python train.py --d_model=128 --d_expert=48 --d_shared_expert=128 --moe_layers=[0, 2, 4, 6, 8, 10] --router_logit_norm=1.0 --n_kv_head=1 --norm="rmsnorm" --init="uniform" --lr_mult_qkv=0.4 --grad_clip=1.0 --decay_fraction=0.882 --batch_tokens=65536 --seq_len=1024 --steps=4722 --dataset="wikipedia_en"
Below are experts of layer 2 (counted from 0) of a mixture-of-experts language model. Rows are named router (the router's row for the expert), gate (a neuron's input weights, with its number), up (a neuron's input weights, with its number) and show model dimensions 0-63. Each number is 500 + 50 x the weight over its row's rms, rounded and kept within 0 to 999. Numbers have three digits each.
Before each expert's rows: "mostly gets" lists some tokens that are sent to it at least half of the time. This comes from a sample of Wikipedia text that the model never trained on.

# expert 0
mostly gets: " University", " The", " Mor", " Army", " who", " Force"
router:475511490404479502498450532534504517440532530485464537416484530578532450620454455454476455546590472461592402474528417610464437575498445482497567570487531555597519475493507399477521409512497539
gate22:443532462549510557505566526473498562597547510498498485532490497463509544519493531466506550501556547484521572483526581516568525445404584447467459569483549491456482419448467511610512476512433484
up22:477540432447515483586599619568439610477559586448521478519565539510532453458556564505522531428547483413524513548520491573519486529533345542491526428430427460519583497463406511495441521443603465
gate23:464535505502471501446524403605493620457523505533563516499543581501552558523487492537464447545475479445405494456415472535453490474504436496635493417581489526547422535434543533455515559552446488
up23:416513487457597495455433506517534528509409487485571557548563489589551553549492427541579534476389522529405496493450542502496451536533552472566526520557545521466469449457577481494463490583432512
gate24:449576498538491523386444671527534520562553463492539457427481486502485385414532497463492468507451462430488484562538630494483565536452511490502520525473518521400468394459451542510557444517595414
up24:479522493555514472570480492497571457611550497624530485531489456537522461431409498469504545400443374549540504457486533558579477546514542525477484524598426360405512526480445513483465532491498476
gate25:485487431480514605536455527441604469473447579519636471519557461551450440562545453478568564459550451518378500552420557569538528537497413514401476435479518481465521515497504456530476585464604499
up25:488455522559495373457490548524505496507379454529505544421469541454375513525503540453481509611447459442534475472501560549407487473499411493478456553536473568553455504542491616454568483652439584
gate26:505493524492507551481581591565457549438564504483512502532507484500538459529499601537450496525339475493510489390458482362467476457493536546496485508460477568593399463534514545501463538436633504
up26:513511566551514465559537408478586465485467483550496433515508537374373491598479461455512580499557415492429514529549506594565581494465466551484469494508435552518478484575481514580515591626433546
gate27:492458425604524513449479497500475471521525436475517489497448381554573486469504454511528525527399466483513532473444527465408479517539573516486530484456400480587594498383493520595462541543511494
up27:492477520396592517514532489662446412438517455471622519487524456483602495466529592474496542574540520479494419475566547540417552509423506514454449548505505541512492526530546454484610509577416512
gate28:505515454513485536546500520426542509480505464586551458506578498464488521412532466479558483465433482473468477447575557534542518422483548463507510348454537593547532569508481540556590572576500492
up28:508467445550497469477512503586468587555560551540573416534497499546726535435537546421593465499478551561497427502557506560504461430485586439491501526465507495529543436568511513583570561497522455
gate29:549480528521463562426524588446481468507487506539561443483548525501558620500502570458464381550502488542486421477542554443545493524386522508582423538475519501574459549532551515581478506546472562
up29:555437577456473461481496532423524500535576474477542580520509509436537548457521512541512485509431600535576468496486455431527492489550548554471442529508562375452617536484497538519435544547495479
gate30:480480479519561505547423607568536554581537430514532470538525490526472525481513532496573537597515542508471451463544546488466467543499615503547521507591461491447550401445414465645516600533461503
up30:487409512475502593518448607560460579450540522514576564550460538507528564525502565517536458509479491468563473531554599483527500521527506532398547523478485678614564491563460427537507510498481541
gate31:561561463498612458447429430653579449522561512552544478524531471470558553491532463465505407591514482523547460496522557523577449474577563473490439539417485532573568520482534577522481613497520504
up31:465585538541468525622376495471456478524561524509414453545471504445439597582461493494500498442414511481567497470531466533562474605466558503532601500453486522486496521548391541451506529475446548
gate32:437453558570678532457492538502438490528564564463504474510544487542599533454499496490529455410374455572513534564430526516402516549582552464433430599541563428498482449485545510481445482579496589
up32:416540505484452558501486460475575447401476596444499461483482557406593459516541504508516569544554529486482541557572539499404481433518401418482515462492483545515501444381443464454548510529590479
gate33:476512475507561529459456526418392579540511607537554531487575421532459426483452474545579469518473447546468500445616600537580478437527481521470482491576576484486511467473449589457463598495445413
up33:485544381539578404478505547530415492509352520464459493456479510517470541455445560506489457469495489535458458524525519581487507589500515480439466491468494539449547495517497447524549431550469533
gate34:510480501518477571452517506435464571572535485534462407498505440437487446451475490540472660504528487477506417498483482473484455464455369453478453543521408519423539509356462480482567520512538479
up34:497519508462410503525562479484507491492514418446571540504514561425599531511557539476533472458452503562528609584476531465484533520508483545591505438467481391474445544512492531402382492502492474
gate35:511538589497575410476485396474468483523518527569429515527483523482510432569459498417507609572567610545459533505541460492502499482531602497466476497486556497437502522478517526457507584425420514
up35:440537459478466485450471560567558528566612495476515536460467546466547418431428492505550561451587454496428488625460519547491470501546523532490521488450529470430516520489549466482496499555451572
gate36:497427473581457529443499498493495519518544529486482455482449508457539589538574612623527477436527469468523590577440521416493468482470454457474412500522472476518532552551567528430504592616557436
up36:481542476571426411488547416457465528429370566563565522516465547482463483531525512449451431571563523435531418509427583543530419461422409538470463536445527558536487475456499523519589510570438465

# expert 6
mostly gets: " B", " South", " own", " dr", " north", " Dr"
router:527503564425479499479491475609551517429495496458484566403500550533619506635476519488472448538515492482591466524500405557423409528521465531513566550514519538582522490484535425505555420503514497
gate33:526498537598511478491483469495519479508525459515485443501465598523471460491436588406526425547490475603610522506404529498503581454539488427426427511533494483473447454466477481543524468530508528
up33:462427560482530543429509510469547407465538460545488532481441503455499511483508490459519378586509430615556519456433532435399494483488490499481465429508385530468567434421461456504448500503551511
gate34:482510519480543441583405529493453484507474561491502507549614534500530519455512559508488389456465532590539469422403484557563474505520457420555516466505488489524543427500453461574428549443542473
up34:524467571454484463451498483500585375578459488520505437518463437488530562509495578501505486488456478484445540489435530518471476505518537576521511494483432456459589485514511478473565568549553498
gate35:466500520566512514448508352451465528557457511566420446555433565397549642563519587510519437482508552574517453497470479548485480530521533481472420580395466486495525512527470545484485545490531554
up35:467422448523589558481478517530508519500599579558591491489568486632433455475530563561502453571558508584428462517447476484600470489498409530562499521420545506507528507569561425522556550534549425
gate36:440473521462588429566453443511530469489501564469447542600554522477563498425456547451485463505566551516467509541489610442491509435451505468545515472498565475540470499488508420447482532606440460
up36:467608450484419431453601422414554466416549489491570581554483553479548412472575475508450588557490532382475464498583504420511526501443419465498501471530562486509527494480528482501515473586492454
gate37:472444465483489516477447553485506531411501420471561451603435510531528485576501403514532456575550544427527521462624459548529501514445456447511496488546545505581562545510428436520532472622516408
up37:513450613503497446557442480403536461498554513457409524522447563683569429499434522508544475509494489615515421472520489488548460483440544496545478490535496522498475546458422501481472574539463576
gate38:533549485415539472450499566518545509513500559528536513539563561553537485467515574479505491502523430519521498418522639549448525415493577525524483470513479566526456492395523525542430508439489467
up38:505587457427554460493455505540513530484603535488499471489508611617447440536415545427488489426567471463535607481516575552504534423537630497510490446465479510505456546422547554538422499526566504
gate39:557442533436545433671457448555504509503496538452551539563559597557417494550484457525493560522534476488469564461498520500459506446460554489526488430468479584534487527479523533388545515627525467
up39:568575525568596525548501337562517429531532505530482534505534520501584565512480434521488562538522496582578380550445543408526470451467565506522469563489563507531480493561548492449514595540520521
gate40:487467502483494463514518497520549478442583410478469458610521559509539474446536464459514540423435495506446571447449554518482523422492589554477586489516519483498505500474540567492487431539557364
up40:576568514420509486420531538508497537376483482466494519577419523560619432450454493500478587480480510574483596486454565449438522492504547578496550453524527450515505544526529547508514498520562426
gate41:577541549473548458496431503470480533474444487461478567438380450502521504447542501403424451597584527469438506430528577500533562499522553515522494566491504602429493492508459506468455507513491522
up41:527462470524481499496459542457469452486592543472479447518569433434439565500444421594521644439601515563504478486521478370576507485557542478499447523471542521470531450513565433542376512474478438
gate42:462553458516445403502492512519491389543447520589501460475563451537510370540412420467498469564602396525561575575574510515586503421495524532476517535567571551505509431574496507530506582567529541
up42:456660472503498435441496539532504395449502526524516415469444516481499418452511529475478444586547429541479478477501562562498546486434372416433459464429496498508531481454507526428518551497568505
gate43:519583485507519505419414499470449538471655498514540508555524543533553544475519469521518515431449609554413468463520533508504473592537589571460471416415466499484496517449494455543423497497589452
up43:481544473399386518471418473546513420482478398524402516456473473463446470529510559482450440506516533545536486502478503460440421504442479445457519493466482502424434501477533548464461465577506480
gate44:483507530512569511570575520515533490514466528475543483414475429598517500503431471541444579513504494568510576461477514598454555532418560484507464486642517425473444532515539566499540492495539476
up44:545470475445557548460592471558494559518498517527537494386490528468552459465508456536478530461570554438458542549437501525533562488488517422457366491493569485501564486568492580525443480484456505
gate45:469453507455591478516447503526500537440508553446430524499498498424533445527579521541450373575552525419483580509617465524519488485455604473461451496536593415403408443479545554511484499520462465
up45:482541510562482437473476470446436484519510573526448492477462589499560580512491553540536506429498517542501543538380553605515561501522383456497495520508423517548482510435483488526612538496378493
gate46:468437481508514491538583405497487456573419359540394509490587491422544447537462462517484415485530497566513440509542492525470561451481465435534472510559511604508477542495503508505529503533435494
up46:525618441477539480480533501448500466450534463470580517415388445459606497502546455569535468548528554459469499496462539344464458459473501468480561532557460525486474512475562557505511499465421495
gate47:454595555564611514483498472542542497507595478492565491477476509542538501500553515545504562470504540529452550509545537439461491507489639495508432544510479442431444446426605496447546480524549450
up47:470550558474488486529602469541518440482526524476457496568555613481546499470527483570501507535526544449437480460517442539506568524480453419422465516493503438533521496630554491426558368507554479

# expert 1
mostly gets: " Y", " —;", " l", " De", " No", " com"
router:519458523414516430549529396595547552495497516480443546483504546523576514596513529489501399597517531478542405526523438509438421508568472544479490521442510565613527495478477460471533564474463547
gate33:482494509538498516424556499393454520572536564550542519552475457426462539517541478529518416531472433509548410550520497437426527564437480469444463477585519459492485523558439438507600478460550526
up33:530491440545472493453468593397487389454518493537486450424457478506502489495388450506480561546464582436509565411520484498513487506443512472537490513526495497434466490511533470604505399590514489
gate34:525540482467526433503472408506436470529430521502409440455571532459554552482502469449517421625493522518486458538510460440450460460508567445503449542524535529500521560451524469465483527473502489
up34:503540508539417428575537499545487455586578535506438463509486546401514497562554569505471491521468501471490504511528486465532508488522508558521456403534446504519422505601428496492549528533599471
gate35:534526533492506458436490479393538348527463520530465418498528557489512424501501447460526440569511505449534489495518484478506540391516425410487368431538415495490439529490461504488540486496489546
up35:468601493428492540553519433547495515519533427435533509520578505560530477567421550470397582519444575419489476540517461551498520588523447535593512489524540416436553520465452472441537590545427486
gate36:518578543427396577524535495561522487514536475601628408542405483556581486496493524469587471537545561363489558504546498527526513469523548490544443484514474466465534449539483454474493471486472496
up36:453438430522527540324470519529464541488545386591394544547520496534523588531461520616498518448518438478441503480512447544521494546542458523507556491480422508514521470468520543471477455552472469
gate37:528421514445462527551510446560473434511568510502398471555576433528465587543375518487483483435461532544506524513489549510503464461498471470554494464573503550475537555507503473521462525551413508
up37:394440525620507540529557461516416550507557435485471507515557446514487502478497402589537482482491454550501403504484470393437448564544528491440466575497455475497535520434500483465539437520473472
gate38:526490545506548537652538474475450542564450561579548455540510540558500516534430508451571465479470448502552455448444570476472528520502505496459426457519569522482486470490450449489487601436483513
up38:465552555491419479491503533375451483445503538516531500439456472490535495610606545371456549577453487457489415592559478560503523621507479494469505593542526463529466478526477587480535437507482509
gate39:482597472510506484422419501420523393505500444570509448494462486545440523491472544486509479577446468545449548501527482530472524432517527457578504540646444452442364491524583477587485416539402528
up39:452499585475425424591583531420510443518549432479449615442531570490459417535475507492469479465452439468459422473503518476515554619477470459365483554469508528480434571582483484485577550481536501
gate40:542510452555511517467488467525390549536552512622630390488544544435539616513597514555512513472430564520425558501402487383542587470529445532523475483485473529501517443543492499484531593496538498
up40:405455592523505514500583483590463558516528492514454475550510569530536606557463520493510551465429491496525573449435496526468561510496508542455476446515436498467454464431487466479463583488493462
gate41:530531551448479509600440481472507592543515529561453531563527527589451597567512521491478495507481518560512452535449510467596445447486507442510479484518546517481501363426531517504445526517406471
up41:488508572471381529375498587395471450499446613525574485462395493466460481504478514601506466530489575502446462508507496550449523523532495510499486507551455475461580487437562401548530501459610488
gate42:506521479536535513500475485496480480548458548499591508562483538511516625508604438418490445560431465559523443489544514528425523456498486492511526444489518479546540588416475577510447557499516493
up42:464447524425495517594501476471498468522501501581545470467432514530559507423506512451483508527552556544463579479513461490496497480474402485446474388505433486390464586555575553484600427460529518
gate43:503504471545551452620532511504516525423419524441567510540454477433426541486446427520569525496591459521434486495466506430488560491484459473513420440544427553461405490505454501524542441517399489
up43:541575426549556356631514342476546503525474605497537523528485494496522534489457504508508454508651433480504453469415496441523493502415488486542522445561476483534441506515511605420547439450514539
gate44:435530538524520521573534479501417498355485564541570450566428489495502537420653443444523491497526514545496437473559484436500435425507440501514456441565470553508562475508404511509445539515545489
up44:451455529513509510611421482538453525412495501511514473524492524520465482538428497464469624560486508443525437476522547608505519577473472536506442478382520524563472497493505517566510617446462491
gate45:495526546512541486535628491500534525556532458625516500588564520494437542573460422410552500511456459461445484557525515473459498455523520452548470454531507451456537522562417590440511538485443503
up45:415574523548521498529472469432488479522517541517525433466481455626387567619506479464473547480442452582482548491593481490534465519429546509509515592645466515464427462525525456528603451529544535
gate46:565618509552519492476554459483485516488492528612487443562369382433577500410606448475460446473518615470534488519494488403548474477507533467404444516503499532391548554494470450523528490487551478
up46:480514414521534484485519547528461419506566418528544522499513438518478491506427562430541600479456331559419603466502514540586492483530435518523477475485505528498466537568537510557489532510469543
gate47:556418570588452528568600572552468507548412470502485502529473539411488490536525525510503548514513451449561511508477492521498522533467478505454374474543440549555471527512446485494502498539498477
up47:533561454459576525494487515442568468463465609460524573442474482567545495452528511545432485452479566512498645520441449476473467520569540483522536500507539457470491526485494534433556488517592487